config.yaml
n_layer: 9
d_model: 320
n_experts: 32
experts_per_token: 2
d_expert: 96
d_shared_expert: 0
activation: "bilinear"
moe_layers: [0, 1, 2, 3, 4, 5, 6, 7, 8]
router_score: "sigmoid"
normalize_top_k: true
routed_scale: 1.0
balance_loss: 0.000982
balance_bias: true
init_std_router: 0.00781
lr_router: 0.00059
vocab_size: 2048
norm: "rmsnorm"
norm_eps: 1e-05
tie_embeddings: "early"
optimizer: "soap_variant"
lr: 0.00354
beta1: 0.95
beta2: 0.98
grad_clip: 2.0
batch_tokens: [32768, 65536, 131072]
seq_len: 2048
train_tokens: 250000000
steps: 3936
dataset: "wikipedia_en"
Below are experts of layer 3 (counted from 0) of a mixture-of-experts language model. Rows are named router (the router's row for the expert), gate (a neuron's input weights, with its number), up (a neuron's input weights, with its number) and show model dimensions 160-319. Each number is 128 + 24 x the weight over its row's rms, rounded and kept within 0 to 255. Numbers have three digits each.
Before each expert's rows: a language model's description of what the expert responds to. This comes from a sample of Wikipedia text that the model never trained on.

# expert 7
Final pieces ending a word, such as y, a, i, la, ia, e.g. heres-y, Galler-y, Guine-a, Qingha-i, Pe-a-ce.
router:130177133119145140146110123108130076122090110150130102127102106118115100100114119111143188194132101120124135098132117143102145122139113090128105114133143155138121138110103081156092138145117113149098073146113111142162127105143162136078099138149110144145089153115118166120123147156126107163109089134181128184121125145141085134117146123111136153134148136105170130135136112113130158087122130120106121127099107130061166073145112095154094125130124125114106092136159096160137145131128145
gate1:108140179146085100162113188092147127061119067122100097126126133127149123102164081099114160093156128120139115136131134149135121104137145108166143144164146120113122081083115137128140140140122160092139132140118108131140134123145161124108126084118140141154138100125111137138156100155133111140119135106103108145133147133140128134145146101136098117099134107140160111122125098150125114139116119142176133181086080177133114137135097125155159148119071123101114124096118166141055151112131090
up1:116074101130137137134164115123086163147098128128130140126131138113129123122129125133130111122094104133102131129119131101164145130151135129165117149129140154116151111148163138145097099168096118119121101125105082124156124150128129157167106101091099163126069149121147167163102154160161150137144096126144109105120164113155111119102114102160113143162142148117162129158116091087098120117139144106136105111104117102172127102135143132132105179140131143175142172103087126132124113137117135

# expert 22
Auxiliary and main verbs after a subject in prose, such as was, is, were, has, plus past-tense -ed forms and also, which, that.
router:136132091137137108143143120089140128159110140127125115086119099112133095149097108143120114125165179125139124135136121154114169152125103105092104107168123154103106170169064087181160112126148092154087148161110118147161151111104140110124111134178115152134086168083098140129150157144130126143128133152130129155129135143128127103132144118153161105122132190152139149155123128126118138098172111122121099145168102113119166096151126109165133149134136121132096096148181093148116136115121154
gate0:134122133108161150108111120129153130154122081135148121135148093179151133108108126137097125123176159124126092115160108151123162114167128144146137071116145116135134133119106107126143121164165146155144132167130107128166179164110086152134135133195129146130119117113090128117048132135139155098140114126177135144091127133108139184135166115116128146111120120123118109122158151126152139118164122111094199103157110093143114138170128125116119147098169126064099110152101174148119103140148118
up0:122177109136145109126140132122126203111154121129083115101161107129128105139133100127117120119141143093123135126162104123093129130105122125099115143193114141156163152113110131136153105108148104167112106107119121139132159124125103144129174166146069153142108111143133139091103175148136153134167103101175149142104087154098158155165115148138111143118150119145095179178111123106112122154147155089099125155149154123201122122132126126096120154107126125118093107114120150115150103135141148

# expert 8
Last pieces of proper names, surnames and place names, such as Rodrigue-z, Primro-se, -ville, -ford, -ton, often before a comma or parenthesis.
router:144158123128170107168128090127141104103112099144092126131095101123099149124105128122165129123136115100100097144116132154107150164118106090139141115122137172112113143111115100153147130146098071151100096168089103143124114101130140124153106123119125166127101143116117123155157150144146128128082153127161127174143144106104148127096128129111162125127136161146127130165147115119102158142149133104100115139159113148115183080111134108124130169165161103117111104130153072159107123123128166
gate1:119138153149106121107088139098137082104137175132120095116146123117116140136118104114122105125136141150137124174085139120100073136144148147112117090133128077123133106113114134163131094143115124062087147161137172098101163137152141108117128090159076149109157134143157121144123148074138105155129112122119128098153111127110121140137138131079123119127114152091121134160149089100105101126140134146138098137078140189135103171092139152118138066170090131117137117114102098155147121130153143
up1:145145115141143137112119153079150122120185147101130155118146173127101137118086142142092144134123108186114100121106125112126128137131141125125167111107089097142123128163097100160108122136073154082099167123144146128124126129174100097163094111109095121109106140124143127140123104146104099134137157096139107140117114095117122105137137101107077136115076123115108124157096084097135104170144105166075109146128140145129164134124107157121133125103157131123160160116121142144117083110130150

# expert 18
Lone consonant pieces k, g, p, w, f, m beginning or inside a word's next syllable: Dunkirk, digital, Lofgren, replaced.
router:134131111142171107145119120131121103114103100174117127122134062161063144113146131145135110139128145119101130119127158152117114171120129135103148110131110170113152156152086092163122106125104118161092114183097138125114135120123147151142129101143119130125123160138116108143136131126135107137136146146160138164121137097112146111109153143137151102129110157121124110181113086146128160136186137105105131131137101119091158063156115095154130163127172144117104116119144093123096134145119191
gate1:139117115136107148142102085127090126120099108061096120151133121142174108114102132137178151146151109109161183092093113105146132101112099160143116117125146170120153115101097129130118131085149125117141107114157113057117127131129103113113117121135157086116070126137133121131112148139142108126143096159120134145107129176104137144173109108129148132139143159107125114163153075097102143111164159151110132120149157131112119142141159116138104158157106124143122125113112180109135155112142131
up1:107128102124131147152157156119109094074121115143143113082148123138147104125143138116102100117182111143154128140107064136091111128143125133109161105127135184166126172126131088133083110093119146087170113144103173123120117142100125130117167171123118124141188109165138109124128129115113116144133165149156138149145160123125085138100159078105139131153107085127085117145164167097109131119129137126111164118150118107131150115151146121114133121126100103133143115113121157141124113126119176

# expert 29
Inner pieces in, us, im, um, op, min within words like Maximum, platinum, admin, plus the preposition at, often in species lists.
router:154135133131130114136120126164136109112113106119127124138108091147112112137162126112129129134124132131104079134133145174125131117102104116100129107159130172109114168152082177179174132122103114130109130189100128135157147091120169098134089138114133128128144164122130144148099134106126098146083145107146114159139136150103112134105115130116155138107143158119132157152134114154090120134150132131167129142133109157122131102119136123099103166123110133099104093124131130136126106134126153
gate1:119143141108090158139109139158092121145112104153102093109153128096112179098131128157113101121154145101112138147100131112107154127114154102076121124164114108100114111123168098073147140103160127158125152162167148162093086167133144143129080108089184136127115105147146132147128087141110091111142175156146119117129118154131093133144128152102115111140145112148122132150130106071088167122150127105116117098143155129131131153128122141121103145146141151151128121124091136115124123111111180
up1:165133181092143153125119148135144138112119108111117103120137088112132157107117134152138159098122167139121147145096102161113132135136124137155146125134126098168140126143174069097109139139165117145163110155123146167128125136105160113116147132131144144107096135148143116081148100129116171092127090137178131140174127130140130069117110129166161113091087107154113101140140109130108145113120109115124104077124091135142094161155124149149147140108160116106163139128138166171139128146161122

# expert 26
Common nouns and word stems such as film, work, team, people, port, act, est, often after the, a or his.
router:148174111126150101137113086125138126126122119109073152111094111120109107142138055123136126113131141112142126151125140167132172163141119125099135113170127167092149150131106072171140132151103103144093101156121101120132139102146139123143085154105140131184131112115114110149108114135138113113126150092150129160177154122131114118092141133120159115088119119132116122182132108174113129126144143085103082190152128121117141125138102129135108159127144132096105123141166113122110100142132183
gate0:125084135125127116145163128138098091164134120113123124159123107129153182101082150133117114104112124183123186091109148098095140147158165114115101158112149107102125174109100119132119100123139155119147116051129118184096127120149187124100146109116139149146120087123156150126123089115153124137130145108158126143090089160104152137126153163118114091142179111147094076145139082121141148083109157109156134130101139132120098101112114142158143146131113127138131111151089110124112121137119113
up0:144125120100114153125154134097130172091117086150143127115156142145166120110132147129150095181112181089086144125083118120118145141086146149105108096162124132116157094144128127144089141147154138152134136145113140109155105151100147101100146110123156121123123210112085140147093132124141087118102140076112098120140136127118112146148113140119107160067151135122134114090111134135095135137129162191159108138113117135134155117130136146152122115093112089100087145149127108115119155152139118

# expert 6
Word-final inflection pieces, mostly plural s or es and ing, ending nouns before commas or periods: handbags, matches, railcars.
router:132161105122166110170177094100145139132136121128098135145095111165104131095125141167140163176114122125106108129159115152134149142083140090098121142163095144139155157141075121159145106123102100087089126147114090092130114121137143159141145136094121096154115153135113113126116129153154134145145143123157098178156148118118131121144093147109158163093106127114119148131140125128140150132159124118123100119140121117126177100137129109152081149187137133120107093122162119147133062095078140
gate1:144119109106109120117143137135134100120128201111163116130097120128105114143121148131158142102066146138149147130103129176155093126153113141151132166123147089117151157149150144192112125167116066161150139139141116094131148120109147106108183172116149147098119158131159120147089159132110144174129120070105133133130132086119126101159141110105111118158131115077122098143140164218148125076081111112144048114134105125111138149132126154110135141132124136168118103123130098164146103132108146
up1:124144140121102121106151161175148152123139154107125130140129124127122112173133093073111138180132150108132157098083104153107095079109097076126151126121125110167129124135134125167149108165110114170116121117159143122129159141112157166156100090119102128155124155108127137127120183148125153133163117134143157184110131157114182111104109124134149161120143140090165171125126102106112134138133118131182145123112111114097190153163132071134149114119110079095085107131175126137149092128093062

# expert 20
Final pieces completing a word after its stem, such as le, it, st, ation, ment, as in Locale, howitzer, Arrest, International.
router:101142111099115104135108081128174099156104136145111136151101136109098152099104141162182129126101125125138090139163107154126187129139150089119163108114135137111149116133104151179130081107127113108109098135127068150168158097150155110123109119154138155142104121093142118120160159120154089122120112149144119140134139132121145143124117109128140110116111154101103105149181091153118142135169167090093144184128121160103152124164096118130150159143154123108106101126136100131122150124141173
gate1:114094085123187097174142158091111128147170131103130090124131127099109171103174125098162121150108074121105106156128150175124141101070131139152103093105101124130143162093130145107140137110107151091147137138121140134142132144149155119112146121112186126168129128118147093145144141133161150171148159136129115128128154138134155075143162122102114123175121091104146109107173176082149071134157149121123137160115124151161134119124169108129134176086131096095162056130107114152107110120148131
up1:133088107112151153141135125092129134151130136134150084172113089095130110094132108143123076179079104112093133135156134131160136153140115132198109105122073127123110177104134136112136124127127192112151113128067083120153206113147144109163119099135151135150142120157153119084131157149160137131165115098119103106145134132145143067126203122095142112131138089137128130096148127119115094138159187100132179139111137096088120131154135121163142117119127138119122091102078091149103123108093157

# expert 4
Word-internal syllable pieces like u, ri, ur, é, po, mostly inside foreign or uncommon names and words, e.g. retro-u-vailles, Metro-po-litan, arthri-ti-s.
router:148163112106132097145162118101129099141102105176089090148129104123117134135134142168103166111143115109144079124126159133129109173096113097154133134143127177110152128114115090158161174136120135140084098184100129160125140125136119164130114185083151152138105138100131111141128135127129109186099127108133134149146118134126144079125158149143157134134167149164125135145121139138124112143143127118110122147162083140121141119141101126118119144150156142116102102103173105130113126101126154
gate1:137134109100122126129139132122108178127116150113136169119109138106116133127112155094114124083102119144128163122094108114129136104134123115122087139115116162130128142141092143151102138148132089118132106102098144095105067192114099144121136095121099145129123133138119146128126122103124104134143140113135118182128150106114132153189069129156144125099107147155101146113132110104128157101095134177148113159091158162126131103081126064148151114119145144146149101171114127124165151129135119
up1:142083132140110115114154128129118106132161146108134174129157121124117126138098123148117144181093090135120140122130148106123117114115114107114118097112136168120134126110107125118092142135124110138131139115098152125103104131121111137148107131097103098089146152136069131138118125131133131148126129106135149124085156101163107097166096136167153152111117108175148141115095107096141108080143127102117142182109115128168144083117121127115126096137152134092128124133119118135116146132127122

# expert 28
Word-internal consonant pieces like ph, ch, z, ak, ff, often in foreign names or CJK byte pieces, e.g. St-ef-ano, O-ak-land.
router:085130113126162130158137103139173103141107113120088129122075088117103104143163107160164115137097173125115082131127096150113157134142129124096106133145113157095095175139100115147132161155114099142111099151114116146090124121113129122159104129184110147133076126110120138140138134142154123116096105107159113152149112099125155110113115147152172158156127168167126112165117186137152127142135136091137109138131129138101129112143131084143123171134150093075127104103158103136090140124122161
gate1:105125211128111169140129162093152135155131205141134139122098151091139101140129145112119139136113100106119107140118103206101148144093136127045156118124124170139130156122148112134133153124120180116089131116160082120153127118098127119115155128082123096107144115136149142124096165133141142106135153134108099131130112151106114129143131136178142127164156146102123139153125141122103157124145148135148142135147121160133128146131114106181166154144175107163119098127120130097111131144114147
up1:068129117109124150099148109114117130094132106158121154069125104104113131137111078119145122149071089145089150152140088087142107125134138122094127122117142164146137125156164117127142130141127180186102107124138139158073111134121106098106124099128135156131107117120125131177138118127107116102160134107112150099137129114152162097100153100148154150109135160116096154149126137148168113159187145160149108112143159104136095110105125150107160172103120127143114129136088081110145136155155146

# expert 0
Word-internal pieces like re, en, de, men plus apostrophes, hyphens and dashes, often in names: Abil-en-e, Mont-re-al, ar-re-st.
router:113127099086160119192138108111142121121120109118123120152132079153077148127135126152099153135099127122139118135130138186119130148126107114118137128165130171123111195126125124164130111140087110121104118178087125125088134105130130140107103101156158142123083116105113140136123104157137122116071101103141139143188132142106139109102135143112154130110104124093165140157147135142123150114148132112129087138179102112132172119093142120175091152119137143081122113129170108132095084119128167
gate1:155133145133133135117130085108077151136154128114070129113113159131137174087154107145154120101104082126152109137121117152110116106148150123091116125126101146122148121166123119098146113139104106125129163099117120103147121122097101128128134162122129150133113147097146145140159146152145132162120118153149130097137126191157110137176082107117101161104108159144122132097155142150122122122102136158129099104147120117164113103137121089114109117087100101132108069128154093133125176137152161
up1:155112141128140172104110103138115135163158145162135139128168122127135140114121116127152158101148104128123133080119118139107191114113143107140106140178102119148126157138151119127107092152145120082146117169170076133172161088124154162115136144118101163102162142109136135120127121082137114111094080122092144111113158096108105166109137171151152157108121131139139157098087099103101144124144138158116148142135192161119129131156127134113145133128130115111162097115124113125085134155146114

# expert 3
Final syllables of personal and place names and adjectives, such as an, ian, ish, land, ton, ell: Turan, Wulan, Tilanus.
router:134178130130140136133137133133135133106115131149112099136158106147136147132100117140077143162145133087091086129159116161125178120149105106155112124172108155080182138147121115145122116148108112155096115135110097134126128115124150068099094107123137117124131127098165112158164116156149121095087140150170145174130125116127104116110147150089163134124148167141152129134151110144104124108166113113144106151137157157096171083144138119139130154143126139116111133121154068181097147137101160
gate1:138098091150129125123141148121129138133137109148136107087170135143131091093163127105125128122100138143115131119099122129144114131123118154139075152133138111141111138140119122101157148151136123114061108093108160151138150168161146142082139075155161156144116067146164141108159125133148095152136097123101127117132148114090100137109142121134098111075130094166100124096096116134132154143125142110134107135171124094151099132139089116104131142139098093112168129188155127132118147104086169
up1:139121129150131120124185131119145095122138126134095162138113140132118130136137121109113077127138167140106127119132165114109102122120081145101095141143128144149099114137107098136088127104096123118115096105170100121084119153125157161062189137128140116176103155138117135124100115122150107121143108146183079154142140091122145135155079148132147154120146137081149142187145104129152142124118154152112153126139142136113101157132123120134180084166133110129171113132145155145151116104091113